Experts of a small language model.
Size: width 128, vocabulary 8192, 18M parameters.
Training: a variant of Muon for the experts, 470M tokens, 3626 steps.
Below are experts of layer 8 (counted from 0) of a mixture-of-experts language model. Rows are named router (the router's row for the expert), gate (a neuron's input weights, with its number), up (a neuron's input weights, with its number) and show model dimensions 0-127. Each number is 128 + 24 x the weight over its row's rms, rounded and kept within 0 to 255. Numbers have three digits each.
Before each expert's rows: a language model's description of what the expert responds to. This comes from a sample of Wikipedia text that the model never trained on.

# expert 4
What it handles: Syllable pieces inside non-English personal and place names in tables and lists, such as San, Men, Som-oza, Fo-ns-eca.
router:115109127138136148101141185106128180122170125132063112140137131116139136141125125179130102117116149106151113119110163191142110108147193177139149163148126159131163138121110156147103195129176099090127135114150119121105164127133118111120128123141109106103196124133120090134127132135125133126139100109088133144092144141184117111144112128144138121138127103096136141128119120135146121149109
gate0:087113115119112121116088126095097114132126108083136132114145126107124123172106116174100138100124175098121129177090118173163180130126124147145110144123115132147154138107120172133104105123139149139139153080160123129123094087101164135144122112102113155145177157137106108163160101088141120122129155117145147137128142135146107146124139145126090102136117130119135176065099115186145119137119
up0:144129193131155140145093116105144098084158115091158107169155120127153112155128117169106105111105140119122104118115105128124149111135094149135117144097113139165097139079117129162095158151124110102147109138164125128117121111105179144124127123166162124119212120117123083154179131140120129158111129102144135125121088101146147085154133127134108093169116114132103138107165139119129112137129
gate1:182148124130158129121140080151135127148183132129151112091145100138152131069139145132145090129147137137129120066107154143142076153127165094156162094075154120062137122085151158117118112121130167086117129145119147126150108156144148157135139151134158114078112141126105127159130149147133139121107105140107119106119107141131142144108106126154136129123127143130154099123097091094154136099150
up1:123130128125178102136143101123132120145131137157140118111133136075146151097149094129067127115127140158135103100131151150139101143140147098130162130114133132114169136097116149128172114180188086158143131158096122129114124135113123106107088114107138127124166110127092124131126124134146122114137126082107167111097116129126128074056186132150102154125082135144139134106106128163164106119105
gate2:113171101147133107099140126164139120109130118149161109087115134102097225120136141149184077133112152118139169113147138144142137109136138085119166146105121122134116186138064142126117110111162133127078082154092142108131128114100093144146117119117122127127119148131092115150108123124110129146113118124123127109104159133100139104109105133127149112125127156125137101133101140112109106162182
up2:131183095141126125044101138163138134111155132148119084094131141134101165129128114170151105112104158134133141101130131151139090118146144100152194119105122141130163123121091166147108177145110117130105133111127149138141147122148097154117128118115092103173157101131119116137130139114110082117131115134134128146094116118158135109075111146168168086137106157143104152127136158144114152146147

# expert 1
What it handles: Finite verbs and auxiliaries right after a subject noun or pronoun in running prose, such as was, were, had, is, would.
router:089133132123090133121097153161095132090143131100127139125165127184125158150110154145121149093161139139114190165090106150073134102117096149136141167135134123122165160153134117105113134131120119129107098150164145125099122127136075137151136072135076153103139131106075126120118151135102127121152145149122119111117143175126147138109125099125131148135159151108099189147135135165130135120120
gate0:113132063091112100118156124154111142097121112120132159167124134151130137103129147116110124087152105132136135173089108132113138157124132098143106140121182133118163138137086110095135137119095112166133109142096126171157077124115142136127127160082106155142123103089129127113139126095123138155126136150137111168195110130145117119105094139138149149086126143131075145157119085092104112095112
up0:136158095138098145138140151128150113145159138150120092117160117166133138124119140113106113122169121165127115133112105144131123162150120081131101122139081075087145135130157112080114107156121112163132084120116135116137127156185088129134130087121112167188080129108108135153135139111154174156148148128119111143133126136175111093094126131092139138146125137135075131152134125129169098087142
gate1:121128103104107137103120098171137115105162098126152139101129141099136140137164138169090116101160115146142102119114138130113144145169114096115096160154132159104101144136151151122109137157159156077079137138101133089121136102149106132087150100164094131147155152141148160090114137103120119144143098127140125095156150111116111117132136073095123123120110141118147106126157113074161199126113
up1:106110101091134130119111135191153130142130077112133140117128136099133144098133158141101127098162118174133114163118167157111165160150128115155093131147147126120096109153115135125108138157145162091085116125124135097162141132126122123112155125132101134118149164167107167065076134152116117146146115152129101090136106100135151116167144091135169141070126172123111136129136149158146155132123
gate2:104149136106148107113135162094071131094139113152129135117122110144127122146175133116154119087134140164090140141149105122136102127084156113159130127160134087104126153129149158128109122143122146115160189120115149146113082117160117174197122164110107117144162116113132082095157129138135092099144100165120090124121127107138115138092129102120136124146161124140130142120150082188132137131144
up2:127158120140126109108119151108124137121120149146141121144127134116124123112150154124111125126137225141157115118129131090089108123135154114143127139107104121129146098095137152164123122098112094146141177144105141165134132105158139169185128132089110099138158080102123127105166157139109122130117122150089130137130133081148079101134148104139163157159149112125160155175130097191138150131118

# expert 9
What it handles: Table pipes, colons after infobox labels, heading equals signs, list dashes, and month names before years, such as September, January.
router:151095119109146124134129106095118151170105132097141096173138120148096152114097126096147129106156171129118126153104100130135150101156135106133159151142156134108077119130098138102106175106108145136146123134079085151139127114166110145097102135175164096158115131136114097126154104163136154145150138113158133133151098125133185103151109163150106127177129130160170113098097146134135170123112
gate0:107096120134138117121157152135119162163088182145115123166096124137128140060126133118119159142126140093103122116132225142104143109142105122125144148140094137107150144129143113167156137108123098142108106148082155148102116114117143122086126116114139131106155109123163113112147129133153144119143096145145160095131159124126159123097162130142095125134120085081150095102113094099115135096159
up0:150107126115159126128163127140084134142121142157071117130106141137140123058097124121128160086114101102118137117120134167129127114160122153121155158146105115125148141153146128149174119093133104159132093145086122107133153089145155129098190138121144120090133135119171100154149121141176137114129116191153144138169156119102148130118166163142107112118100109123161120100141134111123154087144
gate1:150108104116165114087160135134146169172138120145109151173125131120154120151123141067089135159098150156091131131083146142135123120105128092110113136176119127121118149138106179152129132138139125108128110158109145120098143174132125116086154106179133122154149136129113147109142121131097149130099109100125131124180129160178112103126112093130071111106132115138112127110086084130155143097096
up1:118104143121120135114168090092126149148118134129085133142144128125133124091152118126132149144163141097112143099108159165197123084135118135085148195072127149153149190126124098125113136128097103138125158162138135126089161094115128107152114118174143128159166092122142147165128122118107124100121120140141126136114127085155113156174103168154088115123145123136119133129158105116121150124137
gate2:164141159117154135169129131119126131079093155152118120120173114109093173096101146168121160094125109118112135147152135119124106090148132113150148146149136140128134129093135169107112140155091117099115125107106128130137134140153133124129113074149130148134165065163127159150154120143176113150139171125093136108112101093175134129069132138167127128132124131147152097133130099135182126112166
up2:137131147125119141125123124086127117109095139156092132144138122104095169088122157135121169126108108107116131117183141150150062102151144155121131150144146114131130146094134138118119126149115160099132088142123107152154159156151153110133099071135148131158153076185146156151152147124150127167147131146111143122093086115164132120105120113173150106129093135143142123138109085122177134145172

# expert 11
What it handles: Final pieces of personal and place names completing a word, such as York after New, -ford, -ville, -an in Chipman.
router:166159117127202133111161113166138140143138141097145165122135101173145088109123139132090117160137117154129139123120172073090087107132146101141132139088111098116115134127135145114181108145117103134128097128118131143146140139094141096105133118191113126137125134101129139080128109093105139143143146114138130160120155157148084126120126155125180132152082098139115141132174094117134150125148
gate0:131126124162110148114141128111133115142174131126113133098131192176107109118152143101111088131106139109154159091118137135126126162140078099130141088163123126120092131143085088150133105179113079142129148126112094130093103135148122119182084122187131128134149132093103160112131110126106143146116086088120126135124141118142146087088137117101109113171136126140144137120116143115123154178153
up0:107144113156147172133115155151087147103194119114115147140134149152135090098159145134128142117142159145149160142072132151120121118153133106150090155127166099106117122115126126125133123124126108151103105187118131129131150103150150122096168127133073150126181144133148130123147145111092111080143151125138124176169109133156119128146087085123083144121143099141161137123155173130153157123122
gate1:130164121097099129150142100154141137163069136117133082155144132129191152085115117137131113137139137129118122146112119137123133131110149154131144088116110058140155142084118133126145139137144108121128105132096108153100131151122120141184109126166142119123136188129156159151128136100144162113149121075160158144094148100147119089132145151139141074115154147130136123159120138117133082109173
up1:143128130107101105143100109165120113142143140123140109137135124154154157087122125122113086122121124118145124142125103145125136127131160139115095071116101097150161162106123134163129155161129110140146120116136064143074140111107132141152111129143137137133127173147132188104138154090125145160149126093136134105074115066165112068107153131145133119109142139130170103145131101113172100137174
gate2:157103085114119127088157151130097178163106113077100151152119139112126136133141127115121116110116132154096101136118158096131132139132087133103128127153106109146150146120141107117130162138133120114156124154105165094036111139119166108149131142101126130099164097096120106115089080107096123125126152132151118135101115099123147105099107186074119129141123154171093099136129127112137134121114
up2:135125084144109135117160138107109178151084106087156152153101147114122142115131126066108117110112128143122060145128161119143126142162057125112113145129114111150152158124143129111098137136126138105154102115123165080086145117132131121166113143119114122113105102088116098144075082084105115139114142133157122110161103107079141120119117153109147120142114136152137088138135104148135131146099

# expert 5
What it handles: Digits and four-digit years in tables, date ranges, scores and statistics, such as 2018, 1920, 71.7.
router:096164110068128166139083140154137094136156161139141130110116149162091095139135127132126102154104153129113143087124154132135124140114095087099128152129121155149150131112151121129130121173092129113131140122128138136110104114141185111116141123113132134120081151166165166132108076159134149111116110136139147105192114094131104101109150135139120115116172185143156123110156141108126107182130
gate0:090168142105105102112149114086144127069125141114080099108154123112119117131120115103118097147120146150134141133121145131153157131136130153130118140108083144196119151127145146123120123122104156092125121149177103075116165148120147133123136124129100137128107123142129091097100116109137133120145156149164134128151136123135142126135116103160131126135149121131165120096141166052166149214146
up0:110096103115132141101118094125135069115090161098102114127161119086149144156105106097113088131150139152107156141143095129116134135102092143169104086115132141141122121107134110150138126139079132131120105113182091111092141152114172109116123080106108122135156159121107110132125095120131124075117141124179133119147104131150159135123116137156145134116165133135152142112100148065115155180141
gate1:106135166075169118093114124173140148123116108104130141098134118102152126135125150153152108111145085147066189131107148122113133117097121131119159113157125112140118093130105133163107153130121120150138093100080147145166102147147154163137135104101120166118123095164106125094098122096104132111134129090105113122124138150091134107143122164096121170114119117135179108190130132122118134134100
up1:094163174106149118119129125176119136090136093112108166096125136068137137102150147158153120116176093161070148163110166138119122141141130114143132140138113109146109099131124168153092144147132117186128095111095137164118071121151138161108138109114152163117131122134100111093097144129124153135144131091110083126129138145118126116109110160140130140138104129155165119172121164120131135160115
gate2:117092120111074089140176079129120139179053133156107100163148146101133153123105141125152101115146137116119121114132115164127159123146132141152119121125130105103140127146137132141110125111123137140118125115137132133093081147122132142142166119136141134103116102080140142148095156147094123111177117119121121147099131167128120070079116173144122131113092073103164125104119102126073120138141
up2:143148102121109150182150083123097146162071124155134118159136100116114147131105137099152091125193137137141138147148111133116166141116123105165120077154123095107156125153139125142146144125135147128109113127134103167110130131160155141141140131135129133124142089125140112129153137151103130113169139128100140132130119140116135087128098105044142141114084088133185139117137086101128102177143

# expert 8
What it handles: Articles, possessives and adjectives starting a noun phrase after a preposition or verb, such as the, a, his, its, several.
router:151120140146110111170122127162148152152157113127104096149084101086128159118117128105147140086100122125154169067111140144116118165116147157124097095162125143136146083114120119164120134071171179128125124167145105117137128101092109113100160158100143161128101157123152095136142119124104128130094127134143090138130127138132104154113148179132131146133130120112121124062133129139164172120124
gate0:146136132108125138145121090153117141134176175096112156101123099122129108144105122155135118102105109097142105106121166108074083126124125123109137090140128118097145135094119090151093105149095121161107115128104137134122132125112131145148178159139088145149124124122102126110106119146115182101111141149168061143155131132103097084106140101131138161149163097089148080152097132117151110106120
up0:119157118128094144126108153130133142115109101106161123137146096124143133152113172141105156142118170107124137114128134150132120071110117147123111106122085121101127112128127095155149108112158154149131113140135209147132092130137125102156173136137099110119135147158087142128130139122122127109110108100127107123175120123090088098145124104153163099188151121111131134175094095168197102126121
gate1:164133129140147156086118085131136116102103134111137121152139069104145158131120131125113113078131185098130126097092148150110118169122129114110163184154095119153135152135168112167163120161113115129136123128105190110120152132130141128168151134152163135110132108136154132146173141080099126115133151099127119145121127103142113146117120127134149145157124109140194153175094131161144141107138
up1:165166131122120121109120071124150120114099124102134122157151087114111132200108132135135118096119142085134137159072154129116140145145114120143138146176134076129125141165142077142170135166091132143135161115102148124149118126181143091148139124138126163131083132142163125134162128105104155130096141143136126156105101139133115098090136125146156155145134110154187116120112131143153119104147
gate2:133160127148161103115115149170108125147145127146130156197130136134148140135132158122125152100113161102105130130140180138118122086128134167102057116137137120120100117150178126120175093136153152132140109125153135117120130172175147120102134079100093117154114157123118107145091102158151104105136117106195114072111142124120133150105142104105094109123137128117117126133112134169132128112154
up2:128124146114140128093093139177138136127145156171113118123095115128175173155115129125114147123171168115099126113124154128119134171128126135138096112145119139123134164127186120090120155105096141138173111120159108147158121129187124067098128127129081095194135143136141129125074146140147116140126148146146098085120153145133152136113135102096139124123124140138116138181100121166104107118119

# expert 2
What it handles: Periods ending sentences before line breaks, closing parentheses, table pipes, and infobox labels like Coordinates, Website, Genre.
router:131130143177114117148091138088135137107114120181122149112140152133166116106138114154107093096111081155119140133139116111144134169138104125153123140132120142146119108148150156141079195141140122153139133086116118162114156153096148152156113129113102137126106096125147137125107154076178110130148153105132108125158158112090098184083140120112097104137141107130141167117143099148139136079152
gate0:081149102095122100089108145134131144132123146119119181116118105103151120125097146145145107117156139158131132113096099125132094122114131116131104083117153148122104140143150116103098124117097129136134142141134117120103191139149050149119148138140140117118168081084132119130115128112113131149096117136134114119103110116036077126139162164113152144096126159156134141081094127138126125101117
up0:094143112093084140116133124130154119129067138084123138098115172093102150144123116114116140136143136174121152138121190103137106133164150124130140116137123160126085148135167153132122118093163139162086115123139112096092133092180122118140178146121143112098144108137117151115100100130143132120116115103116144130109072138070173148139099104152131111074138147149119098120110119113111132107132
gate1:179125104116138086106129086132147138143139132108119117136179159114119062111100128110106138077122107118095175096162133142108139097178121126108107113118161103091193099132101130123148143097124154140120133134138140123148134125132113158120120109134097165167123109124104133163134104148149127095169164111135091135116130146105172121115085109096124074138104149139124150124127127153147152155116
up1:125126140107121117076131154124145195124090164090127112103172101122117104118120151094126167086167136096142130137176142125121090128133129151109132116113124065128164133133107148108093155119135156140123140116128157146123155111142135106094126124155100119159133124132124082119149116168148109104121138138156108109107151133104163139102091140081127105170178144129117133119113103131195133143107
gate2:099134113128130134108128104131081143125116147141091134167115112161165125138129104115165130108126091139111143154173108120137119111115138096113097149150149129126193118076113116126114122149117128150087147172106096098176109144189111144113114127097146123100139140147100150169146130110109105139095112156127131099089108116101101131088115140139131150164166142146192115093135140147141149088141
up2:088132101128163075104154098087111128114116152090118131146128125089150131160167119131149097105134109140130128146158155092144124098171134119153087139133110140136147099087120150127155101139125127154114133174101120071171139117151149203116110116124094116094152141123111120142160124148169124130103144164143109110137117109135118134092160106145169151122147146119168143115135125109121157095163

# expert 7
What it handles: Short consonant-vowel pieces in the middle of words, such as -oria- in Territorial, -so- in Dissolution, -ta- in Istanbul.
router:072111137127167130155141075114112094121108149091150117121115082167150119153125136159159152129170114119129121112090150139113140146097103102130125110109090125118084099173175091114142150124143142123111154126107148073150122127138122146128148147123108133141145106117145105083121143134187137155130143125145100130116088126054135108166109135109130116093103160132138097145117127132143147087137
gate0:167154133097115131170155106136134105157142118098094106152137114133119111150127128127112135179158137123144131124128133084163106123133122153140102108127138130160103144136098130172088108111105141151132105140139142091143139150143159113115180077158086142163133133071103118070148098138106139111065117134125139117127112130134114118136164142119155132138119129128139094092100194144097166099153
up0:162137121145113138134115090182093089139149085111085156166126108130117074142148113156111145149157106182164149166149117119149117113132113158137142118088158138132112114135131109140096118142093154128135116173117145088155115136149167133122126117142111132176133132104096117080121102137110118091109088171075121126120151148119107140169122143098139121113155142129131118156112149080109141113134
gate1:136139100154129123145145123127124117077118104095123156150111123142156144105173104109130112100150091156126148139108140129076102127120143114133142097116150126114132159146144107093155149156121124143165128128105151118193162130143117154121121124145134154122127163115107153164130101110149132132140143123166130200163074101180116143116084193139150097128089099119132111152097108109156146145131
up1:142143129144097147143142114162110085080115098110117142154138149106105124086186111123134123148111123175129138143147144085120101151128167082106159123102168086089106141134133124092164138132108135147160120120105126103112175149139130177116109104110122149106138141117126134137127091135144150163149107132145122140140075138150140131125089143114128129138102151112116135119105190074138152181106
gate2:125126118121104135144130097102132107114132142139170116140149086148138126141115155094150154127165127090140100142093157136136116076147159109136102136148140132140127126126106122129131118111104104169136099150100141103081144148120126128114114137068174145172140151146126079121099103160158198166151108118153112137131139163153110128158140127165141087167138129120131096066113135101107099144095
up2:134111137159097111099157101165169116104140129144154141154134101158130111125113160138124143104168134139137106132139123101143142119102138100167132123153080133140175129167131148146077134127110105152156098139128135125085137144136142096121104147100116184154175125136118153123127102151183144116132138137140131141106190173160135089120112123129148090180148089124147104127107113126095104120082

# expert 10
What it handles: First pieces of words after spaces or list dashes, such as sp, app, inc, qu, ret, Ap-ogee, Doc-ket.
router:132091138095123117129175133156099177105100122106117147107099147092136166107154125095137132122100112099146148153159126128176142119141124113120079121148146113109125151131110136107140134121128127130139112101185132158149123161089142106145134140127159133131117158125112115147110142116121103077140128141102163106139140111153133147049118143123166128166179165152120115167104097079109084135108
gate0:158141122067164123133125121121153139102084119135106136167120150100107138152135096136111181112136130156157105080159110160119079111138134126143166120124215137114105163135100148105125125098107151151118119127153140122132078125120105112118130127119147098149147093155155104111107125110150125061118126161148116109132110141133159104141130098124146110160157149110115116120103086158148110108105
up0:177119130116123142122117181094113100101138111127128117118143127135107138156121115110127162098155110133113126141134156135084133127114137100102193120139193162137072153117140118134135117125114139128144139096145162087157132172149174115113123093101161122124165062150131129137116122156128138108123132157133138067159131128120161100157143156182150140151150168139132139149128110125101125113095
gate1:135141114119132136115151150129145128132090109155162137135122125125106167150121122111152144122118136087105132122135152104141072139114148100122075102120126098121127115157148134135137113155079127114100082124115126133118122125142133112123052129138111132149171117111153104156111110091160111064122100088135144136140104109128146101132144111099093098096155157167123119164194078115168134151099
up1:147143114108135197120135099126124112111074122146113102162099131107145163089123099098121116116107175149107150124116157107147111145106156120127124138153126097115133102175161116140103115161118163128136083107103118093136142127161122112092135126131134130115138135112111121130113139088093157090104134056116148154106133107121161063139115105112149146094145141113125157141150064126123141148104
gate2:146143161090059145093154086145117179165109105143124085126143104084139180114117093158134106150134138155145165103155132134121143124119104128119125112137126142100147131110140155155135098128149136119086079107127137116150146121159088125142115137091139100162158149130114177127146118132124101113144119093142111109139103137153148132119117091108134150147176091116104135150143133057129131112111
up2:122130185084094151103125113115115115158137104153091120102127118108122154123122121148144106147128126131144136147186135147084132116117112101137136129092130111091106110129144163110139084124142103103108075102150163113104125130112133120108136150117106141167160145189068136151131141106165144140130124152122108091130102125171144117116117103137124133131187119124079153133192117107157129131095

# expert 6
What it handles: Prepositions after a verb or noun, such as in, of, under, during, plus line breaks and blank table cells.
router:115137126116113100130103144111145143141150178167156143092142109078080071112110101101147141176129122146103068137131120113112147094117158127122125120109128148144094119155136142126160134126121140126132165149111120124120114131192180106154096122087146112129157172118115122116121139112108154103093093154127140121113141097147138154175154087139150097106125117118101108106077135092113117142130
gate0:142138116122146121170112132137111074145100125118131107137118123112123125133136094140138142147163106152149117103145133118138099141088162155116099143161124180136130120142130133103133157169133167096075112130129127107118115141119156130120115081130163133137143118173133134136096112112159083114163110141155181162152156109110096094100172128109131095112061124078177128137128110152094135146161
up0:130160110119119077143143134110055085150120103115118119105109131108109105130087130128151136128154120139111115093127087146112115140097089139084115118129150146126125111159151142153128131147112118139112082158106142120101112168099161164131160109141137161178141151151084142187089105156123108119134134130144160116091178110126121113133158138142123119117099091095169151128131121147102095155144
gate1:122101120152168125140077092156151126173146125098132136132118128076159111152112103134122141129101129143118121121133167155126098115126115085029088084124119160144133175083134134145144129123122146139080114123105098114096161140162121144122100101117101105130120136124161151117136124134094124099135116146129134147125108128141124162120142105163148096169139167128105144135137097070128137123132
up1:111139126165163130122087141134089157164127136136105159117137108079146113161137121128142167150114109096138126130111175128149133154131125170085124108158138135114149104078141150115115155109101140154101125189113125134137145138099109188122105093131094116139139110129167133095132128161117139128090126139120107115102119156096119176114166114174178098150132151108096139125122098135169153126153
gate2:138149173120136138153116109151126143133082158147122123095111068127149122120144127102139134137144109126138120114100130162153127119118091153127178187127144133141119141174149119146170167190141161112122136125110108080105120114133113151161137129121110114151144075171098138113103128084142167114158172108123103126128134138160145123114168135150113103119132124128140140139140188078111102106151
up2:142168152122120148128140126146106155117097129138134167070130115110135077104107111165133154166153114131103133124124121174121108086100101132093159169113133144128139111150131125141119141132153117104116115151062127102111138155125150144164120150151122113151132114117129097110099147087126127138149122138087124182119156140159142120108124121170136148214149101085119102137105127086124157149142

# expert 0
What it handles: Unusual first pieces of words and non-Latin byte tokens, plus capitalized name starts in place names, such as inf-, St, New, United.
router:179146142155108155090129125126134109117119084171133121162135135132089103147125117098115108145149109126141134137164080129117130151169119120145095107109116109207098090139084133159106099130089123131153126152130110158085143103144116126133084099096116137133103130103144151132166111158122147154114145103161134117117152129161136110175108108132110174121092141107144134110162167120143163118150
gate0:153179141126111111137098160119110130113107140149090119118093114108107176160144127127124151145157104068141125142139155146120154107144164153145112123128127087136152156145114127158145089127101093071139101136114129136129103154124144147142120112132139151157095101131139088141113116148135077135099124163124152095165086101150132169126148117172106097110127127105151127061155108091139140162124
up0:135144187090069097138091085142146123124136096110125138064111117044114163147138113138122135132144133104159207156135110161122137107132123144102122101104123119141122124171100123164090121129100106115134118092109130131141106127118150128113107145116135144144107151114134143128108122149129111105122100170169150107128143113118125115154156119163102090158121163123138145117132126108157164114115
gate1:111115175146159158128142118160140124138143160150133120159141121134157125131152105136105120093130130118121087123134145132174115131129107129121117116114135060138090140106110127120108094126127173138076150160113125152127086101092183130140136117156121120130173074126179122103157099127158108082139116072132124120146146114092110133133118156105133149128147100143144172132108101151142150159183
up1:133092156141157133136173170166162128154126122131130151145134132165157138120145124123134153121157146159127091150088133135183116119102102139131097103159146085117113127131128106138097123134107129097090147159106106160124119106092154125121112105161096135128138102140178103122159124151157105086147155088145126099154132118124166114121115132120170133145124122121133188136128127197129174158164
gate2:124134156150111151143124110148120118127112074170177128135173122138084106159127128117118086131122155128180138183142174135111140072152074138115142132130114144107124136127173125144150131117145153147122127133099134099150089155140131156134096078106151146145153151161109112163129124150119148118156169112148111121111141145100152125092118138135109107103074159142105163113127124157107167106118
up2:145142138104110153164141094122093107110144120119164117133152096140142141169137096144141095102113111153142157154151131152154183062125089143109104116133133136080182139109187114139124182110137118134141130134135130121097094159122140117129125094121144145140089147134161132148114116132108157164144157122151108126113121171122126130115062125162125135119119133142150139087093150137133179092135

# expert 3
What it handles: Commas after place names or clauses, plus conjunctions and subordinators joining clauses, such as and, where, when, including, but.
router:128135123179099103129124111138152095137106079130086109160148146103139160124152130159102122122130148127133055149149117132149116122087118139107125091164141139084158136077090098119138093123136089152122104130096112112151117130142119136156091156131146154108123102138140145136124171137100102146125141129106142143107116101160122123151171142107102132117106103104088085128131107137141084196138
gate0:139125173155157121120095110135127151167110159129118151109172137109121113112152142144083147115110071101134144151135142137126144141122149113099155139156134154117116139070143073157112159088074118143127161113140139130165136125116075099112169160141123151146114118129131092091125113081103117127114142133098137125098155122107108120109144129158132126170119139121104110083126103096122100145066
up0:142105154110175140122075133114122156114162136134113121125158106147101114117143107155186109094112105108100151175094135149119136164149154110138134127130150150096102127113145099111108131100076125144144100150103109116165128133091123111154144143127155137143057131163124117114120109128120131137135161116081127119088149075180132114108116075113141125156129137103088152106103105104111146126108
gate1:079097131163114125122117146164153080168119134143128129087122137121099152101106130134114117074096142109125108151135174122114080120081138098130140081131108117084150151076106086093152121132153113134089116103153166107142120148117123153137162154167145137133141143112124160117127104153126111142140142114153066104129116121126113133081169137124129096100108122131106120152112098146103129163133
up1:132127089158135069113131114139166085108161102080142146143153133128136129134122117091114102100170169177135145145133169136113107093114143110106113105158135144124154092137119153108142138143084125119122136139139088081097100149162134131105142153087150126117155147131126131115127109130130126111126143140115108126157067108103115092124155120141135102101119077136117155084153145123145129202120
gate2:090120116103154148127131111151136113092156143121134130096101118144141172105132127174137134152106163145145124080112139130151168132126087146123149110099118122119118144137136126097104121145072118113117094211135118132131076124150138124150159164143129132123136127147184149149116129119109162105136124159134131181163142152091145114134150108148147141140095130166134157160182122078112119160144
up2:103090115130100147124094116145163128115159127128129124113108100166159156126152121134141142151116171140126135114106122136106162103118124125101152109110139122128174146125116106114104114152121105129090128166146163135118096134110142141128209184160110131158139140139172119134106112128108161086136127115130133207140104136165131104147094106192138157151130163157132126095153139123107108147099